Weights of a small mixture-of-experts language model, trained from scratch on English Wikipedia: 69.5M parameters.
Below are experts of layer 5 (counted from 0) of a mixture-of-experts language model. Rows are named router (the router's row for the expert), up (a neuron's input weights, with its number), down (a neuron's output weights, with its number) and show model dimensions 0-255. Each number is 500 + 40 x the weight over its row's rms, rounded and kept within 0 to 999. Numbers have three digits each.
After each expert's rows: a language model's description of what the expert responds to. This comes from a sample of Wikipedia text that the model never trained on.

# expert 29
router:515487502487479489504545486489557532469567547432556492610447504494509542493536498561442528506470560564476464523443521495495478464474559539486434454503589481512468468535519474547527539500514527523535469453414470533452480493447526534429533488487518541433602461518405515488461509501460508498520537515473478474554466582476506504549490522554515516390524565469525442539538547548448486509493476586468487493505557507488461516450541537451515432450492490564553515442556527487436540507477422504434515426552526497533417545544457516563502531484470553552509579460495439462536532453438460540517503557511472486483515523504582506464468497444453484520530458525451527464509543545526553507505484479546520502507471550471427491450453459464490442523457492510521522569459484485551527508461442
up0:475526542524462530535436533586530445540491525510567499465550538456569478519480498607519576560489506527471473516436511471490542464491497556510464493459508453470505478495442409552538551463451548425513461510503570515518498461411548519439510518533509534518583480579483452507370526489512511563493563499533520499472464451483455456498432486521457485482422548497551388440502520525433575538579491479491510516512514451482533503486484519501435510598491558499531497542531492541495558502488474456500527486534514510540491508380488483471474446544464516519522520489478471451495499489503575528482500468520457546531507487515521523506491479536549509432502520514475444470542460464562466552559510440495458519493512506512539487469527471479508492518558418536451521474507464587525440566523425
down0:542405454442515440498543519501560469522552503488484507506441476517526549505529562523473452528541515486526517497438521474497538512454488436513467560543546545517456521480492511501489545559567513509483447442515450546432503538475499495515475460531488521524508526504475547438520447558464461465444443496501430501542581495460461539558605457439443504480558527478501496567430532470461443481486493516578472469494513530500489543439510562467552465522526474601529519490489512495542449543471558506576463480502471529517444488482524450538578508510531534471526550488502518582435489489533419572505523547471516444464539536479553560460459500454453480519510441476494499458428531503471512448469501544476563488525473571493424476474462526483463486452492514413497471495428549512588570460454587
Word-initial or in-word p and j letter pieces, often after quotes or hyphens, such as "p-roblem", Xi J-inping, P-uerto, discre-p-ancies.

# expert 61
router:446517484461547553473456440530502473513516510526533549497491510485536550560474510423557474467491458472538457488493542526513430514493519458567480499525522555480577486516455469594470520429540483468519479495611561517466455488440515479426444567481506589465483468467448485481508492464448561494501496548563504455481515530495535536542496477471481564541423485436560490543497485484413493509530447554488487556575574508483554464499451497413497527487520482511442549506545528474531513523495498502530472472514604542467536526553523511474506495509461493514534508532501492457457523448516512484501522446592440445521458508498473431516440458476464590501472447505581484416493507483482563554484603489491545524440512525510444500559520563508509527461399432501472543538435513466471510487528514
up1:457504550542546542493460518536484443433542542538528477451492527407550570504528598520482504556455454484443515522471442484508519504484548528505558445448485438506535479507471518486481561533455457547539494524500540482484520491603460427465541463448474572565454445524559434518486555471548478534510488559507545576447482531505480503465435503528513517530487544478530476520392475458466535436598455473441540511536575518486525458506464513494509521470519593461478498493488497502512505551424522490469489438579488528596565530504478498494439553469495518461517547485478401466502486537494556510473480481499534463511496510499495513560527508480575494467444497476499481466540524456462577573467510458523504553466454422533451508520504468506489534415553524496489484452523468543466436522427473
down1:503526532508469541459553512533458536494446516565482501501530552489467417437477512527508531455494455544495478514445523495459455574474454567536453573524475519582502521568550516540472529480620464481491455489484492473461470514490521451544453504434528466495479469422482472526553534519505544535524578459417474418533526474505545487477585429464516483421473544431428494518552541476490485481442466575487489514470515512537446430498614474521481501523517476497489439504480469479463481526517450492536521558447446471497592499497509557485495528516496509483512505427558520538533452469496451555474475513498471592502517457453440484511515563440513488618549462534521495513515513438452500500468552589576469422482518454532540470574493505481528486544516524482497469523554481497514521453517470
Opening or second syllables of split words, especially em, comp, dec, rem, im, as in demolished, Temple, contemporary, populist.

# expert 48
router:566525517497549559483514475503461492427448475493493446420444485440483535501534509539493476397528494508497503481527462518572513432516476535476525526498483507601442537471468498480554451540514501576543604446534509443476495508496468518467428490431531536517572564546581463443558494502534425502533545480483558501498538520592478497381479497442479472487513501544568512518477532490470522564446379528532471477524520553481499451466525482494452495514549437502494486464487454420499427558482565528471554518491509525560513532505483395493485531455503518538527566504440484542458478488517439526501554476542516511496499520526599511466450464534541497591513480534474505507548517432516496464461495441494505497588510461530516504527516543540538480495500489535546479529491546484486572518473477
up17:486506427506463528498521526545498547525515558534436502488497490481494554534477461496510450524511524513430541549479474500474444500480536528511498498564557531529537473516517447543519424520498508473525474462534457561432469531527531481531444458473487424452498517525586470542559449525435560465442538515396522489514482463468530540535488553537467525488447494460552461469521476392481494558501621526488504549549517530492482498514480406441542446474516556435506487494514516433479516541509502521489452511550559470527525545460516568360503574444546497488550528442520451520506457476559479493571579539511480524484438462457453469466473507517473502520591540515533463537479457502480443562532466498477488479495493463461532467495594526440512540479527594487487408507495543495445499498499470
down17:532488483491552500549570465533458495476516460512519480484468518495502489514462465503531590537439453463467419541472469462495570554499497534527478462528504542504540586502465506439508416443461537548555465517540522514454490584540448473545474488466522468478507414497500561491480527465467540499514542497507510534496432450486545552458523481597560494563467512540508485507443435436471528468505465532472478447505455490485489442539534496487504501458519492503477547537480433492459429422492477523533596532530464498550487578552549597465473430460499492527571550591515461508496565486529510499562454492484449498501531525534462478506523482503508503508500464447527472501403575553559545472556500496437436424468497476486549519562501496499465468564529488507540538545476550415403505451462535
Colons and semicolons in labeled lists, infoboxes, times and taxonomy, e.g. Phylum: Mollusca, Begins: Palm Sunday, 4:34.

# expert 0
router:455528485515454468517465465489506576506476518512455555441511460503462572597481495468529397471524486541533493500519508486471505556524555478527528535559506462501565472483605513533561538561522505497412526516491489538535482407467492498540466510533461414432448498520517431433475457565430484533509498460540474462529468511563467513474536546529475578519481455445559513515490513496430450468451376581465550540542442493599535433495516500459530539534522507465524499458494458514452495456465446523524497462474473466558495474499477522538487527540466448492503469484434462471507572508466540496538513478471520448493497451469542470544475488531502487474503472502502482586481521519486504490564512563558507476547426464545449550531490481506449505571442539488579540517468509489464576477586530
up1:461450476444493476436548557449486524416522473480524492493488445445426591522466468478484530517473423468464450498542488555517512521406480509479494533477507506520502482434433496552439610522536516479538435498412459504457439490481511440555527437494554554509511399516537503547532469516477451482467458543460487610557505488504516473501457527519477547477484499492449577535498449476519443460542458520514533461550440538498558449491558465457558489512582534498436555553542412483554525413482538496484534461516517553498501533495537426506500588512511484458488541536475471540506523493486539554541511539540506536424486483529486543471511568571536496516496506566433548533486501476475459556541530514497504491494486514531528572481465502517472470428456502455533501522520538475534490588527504
down1:564500533469499477579480498445459520493590519511583485480483546456575525463484492492535530448508506487581513455459413455492572574472500497486505551462523462477517477449516538491528468518480466536484521488405474495515525532510452501459543453516555502478549452470467480455528490431527515441559457510462559455535483532546487533455475535489524490464495481541500495550475497463468520498421511461496530448472524456541498534484523570515463470479505527556554510487518500462538512504529513466560493519512496527506572498399461540513435589494434395461458495466436459520503480502543430463521499480489540484441498576462551460450475451562493471552447496485528513566464531473399556501556458572444510464533591551490565480529499494525507464494463532577581569467502423558497544542483494
Short word-internal or word-start pieces like c, ab, am, sc, ac inside names and foreign words, e.g. S-c-otch, Esc-italopram, Mc-Govern.

# expert 34
router:605484473474510477472471527506407453483539615486526554491499529494437477477426544608536483439546557489501534500502482541489539539514515481501520487550490551533435530494495437573593546511486515510487494533489482542506557598508543496436484548571531444549466459464512505430512543465505524485460556579529502487498459532470440471525492495464434582422511502539537512473474511418473510464497485514449508491488510468510457551510478424466496465550459555479480513411476547521499469485538514486469486553492580516462489550521498589482493521496568465482508444531446516414535512558529439473516490488532466513508514432555519414577477474528540488509472442424466455473483479466579528520510518479543543518490516475475529478504504526463491518543476453420477511472540395519471502475548503
up0:557564526478493441458451500474481543459536509540591459480450473477456533456536505462449522469483508463483498538544458474547419471441520486563571494570475516534483472556490525551521505469494524484536510517427492535502437549495518517447539437575542512564475517461512522521474443512510452541531518519524486478526431532477520474489491553515565517444525539521453432486478454431453459489528450548474468456514545518474463437503410525449486550555512497509513593497542478456557528553548554427539509492515447466565495538546532523551469530467523442472401462453510482530507456508422539577451451477510536534508454455475469476473562474438617502466529487538510494504442509438474457570496490495565520461520494507475529487528529531514477482492490478413544484493529464614558535448464502
down0:516519532560483456479507488545484461522483486522453538592485595486498466520503497552503532546519532603542513505545530540435497538558482505519414569432464466423581539482526439511479500522498442506439472460527503490493511435575534526494482440470510522515506494545540517488517531512535500496492522457436478526538494539536465523530534445484473481480523518474470466517469442530542547399473488579501572515484496471508468547559486491497512465473540490477397500461418524477504509466463485508430499512515539477527516431548473537470637496476552513472469514545460453445507540472575507426478472553511519478476526516488535562540496455465400530523548499443532473487497494512501543482515533471389510491489502522450450517428467469433559527410483539559482457552510552439545485433532540
First piece of a longer word after an article or adjective, like un(it), col(onial), cult, man, vis, hon, aut(omobile).

# expert 39
router:450508526546494485452612518502498515489505496459537515503475469474506548552469439494493508509541521417469534516528513524497468552536481436444505484480526475521498511550543521463525451523470420487466505437530496502444498419375483459505543536479572537531510537518480399480520542405580568484545491518512449532501520530453562529518505493576545499488456563477542532514490480466515550536534551455514524527480509495385532504496517455440462453475413503453410450472432483602511483553449458526466498482489519433493535524472515538473537522535494523491503600510464490500506551485497591486516481512480533466452454491537435561525449486532447485516540494469514517534573492503464450500489523533470491542483417521475496531505459465502551511541515590491465377530579493450523510513486484
up0:466472538547510471465494458480496505602487482480460509457475480428507561517417505504431512519591437496594519533555472538588506429517527539492462495412495489561515527575498455464486446597520537522566493468511503473392471467467516491459497522498488522576466481506467515502499495543563559493493490509459517552456526509584506428480453450518420457489504493438432518550488524489474458535452517518491446547505506373470506466521489443513502485521545461549544452464469522495557595495518517501571493456488553504511583483495418483445509535552511546470497469529509476506493518505550529481461531480543506513528576516522468465448488486474517556502428561471440511485527481452483548509527462507488457522491467534481499545518504559508528554503530548539569460451475458503543395482451533
down0:536509516521474479501461443520482472531443492548595536393500555499490477458481439508534466519495530510424468505534498502496500493477565466519459474512522504518526412502422483510540475494563444469550537485552489501519498535511437506486553473501517495518446482464517430458507557491523495451483490513467489518508481415467428522578461482485567498540494538537458491439486474476577421471507553572508457454502460541483487581475568531457501505465511506537448487528490456461536471583456554558534453542531561433494419494444514488530446459480510553536518557514470514543435540495522440437546506481446597491544523518510525540459471466534484450479588498518525497472491545454492500554493535559516520459444539542480452582456548443543414487492502484432609529538515558514498479539571496
Pipes, spaces, percent signs and words like population, household, census, sq mi in demographic and climate tables.

# expert 13
router:484533501520457497468533477460561472465449562461501484483446452474456525517438463559477501513501507468427503521556529498532487560522520522568471529410544477497531494544475627524464481506550486485477510540487462469450526473451504489596532459485506514408542501527476525522497519485483482449483500453431583407519403546502447508524477419495525508556507497442558599471491503573458438502487505522505526591473509535467526459440540499468462518503476545509532532467471527461540465440550512468414577543486509474521434547553420576510510483532476552501494540542499478523510436557414518545515440447564542509546526539467537485488518425459456574510448488603494507509511473506499526483554422530494531528487557473519539506440512435488500476477468492533475446494499517487535493492513535
up17:492554545514513540465424550505565513441542521460496494525529487539502418463500475547500546540422585441564517479508546492546531460435494465505464512478530489475505468496441510439517516521544496508479567530443538543464515437485479460464552504485548513532532474481529495485481467506477528526459476473486419488479472486529468490565567452510488509451499460464509501445449482485466527470564502522484459548547528552475523434495595500544534522542565479511421494479509428546500534513474470407437460450511536400527563489455482541524446541437549490511523429491550493491540521536522488498453527475477629587536471534472511483567458501497549543473498526467434509444501551497514546432586515452478485481525514442595467512515497519469502497412576512551534504447516504459411501462539538
down17:456451436483459452544499481510422481516470469505492550472514520465513565516529483451560518463555526461447490511474517560501478465508536538503528495555478459499494520433540438497543507489514482570479435514461477450487508503559528558472455487485468519473551555547405513552505523471503518533558463476435523456458496487477514485518501484443500444500519472495502521514546574529475443524491505519508546425551411523488547590447495493501491581522479531472641484486511622421478453473423462467532545525401517577514444490491491462565524432526453462499505500526432486533474540403458485496491485559534490408455545447535526496517570499519501529507538514484574475496446591534497456483464513485510504599498468474475541503476508544545425510508510521504538513559521540515519448517539495
Word-initial D or V starting names and headings, such as Group D, Voting, Draft, plus quantity words like two, all, several.

# expert 43
router:478463510527451456507485433495471520552524435527453415498584436490562383535490501524502509593509464490460473480496519491420552531520496455530471499452493457479407549455460528519460534580492499535532458442461522496539543548469474505485467410432440554482469466458491539542525502564472645510483460512564493430473501553516553443468515542493549563494442465500520510410470509478455575516542533548457523494495502567451509512496565556505535535513503468495486435442556495538473437484530514487498452448489540437465516486514540553485459551445524488527472493497436480499551520542514528498480473474530442539510431567485504482496544570530508523509503497520569498486482527527506586481483468551481549495474503500515566528523494529456442440525455482493482565490500563494565525557499460
up1:540513469485505400494486473436503559457491524542481554539423507524501530490511504456485505468472504484522459444515489516424494434471490446533420520473433590562496576535433473500533576544581484463490512514433493447475506490484561496551515491469556578502518451548540474448490447559447598442518507443471473492486511490527519492501535466426499513517500538565540576531467518472507420439559498540443566492457505527549529493480565481465531483525552480576467525527499501511554434539413571482477503453512501444535513434498511484473545468462473475574457492480502528524434492475511557477404545521577515511521469490468550516510459527489465559470507528482489524574477490522504544448524493476560534470495497491481548572466438562477531507473521521574464535485512476563451493445484582
down1:538463521526585493444496542546539433479524616482423585464530497601547516596451475509475447480481481506506534490506477444513512503513482460524522535514515503551534504480521513448508507543501519500528471437550524517504479544517435598511464544473439526531432459443571463548449495456595465562495498511537488488468476487472475551467547492515437535506483540380470509453500553481487525506510475494490512541503481504488456553557491522469525508432471443478544491476464502504466430490518489511528513458478601498528487546492464492479559515541499454569558500497441506515481500520514498467441518444432535498509469496529460567492481520526461451555543538529590481473457458514432441534528481410359496572493510529519496459521550433538502454499502465552471490549497557484507440451496487
Standalone space tokens preceding numbers in tables, scores and dates, such as after a pipe, comma or month name.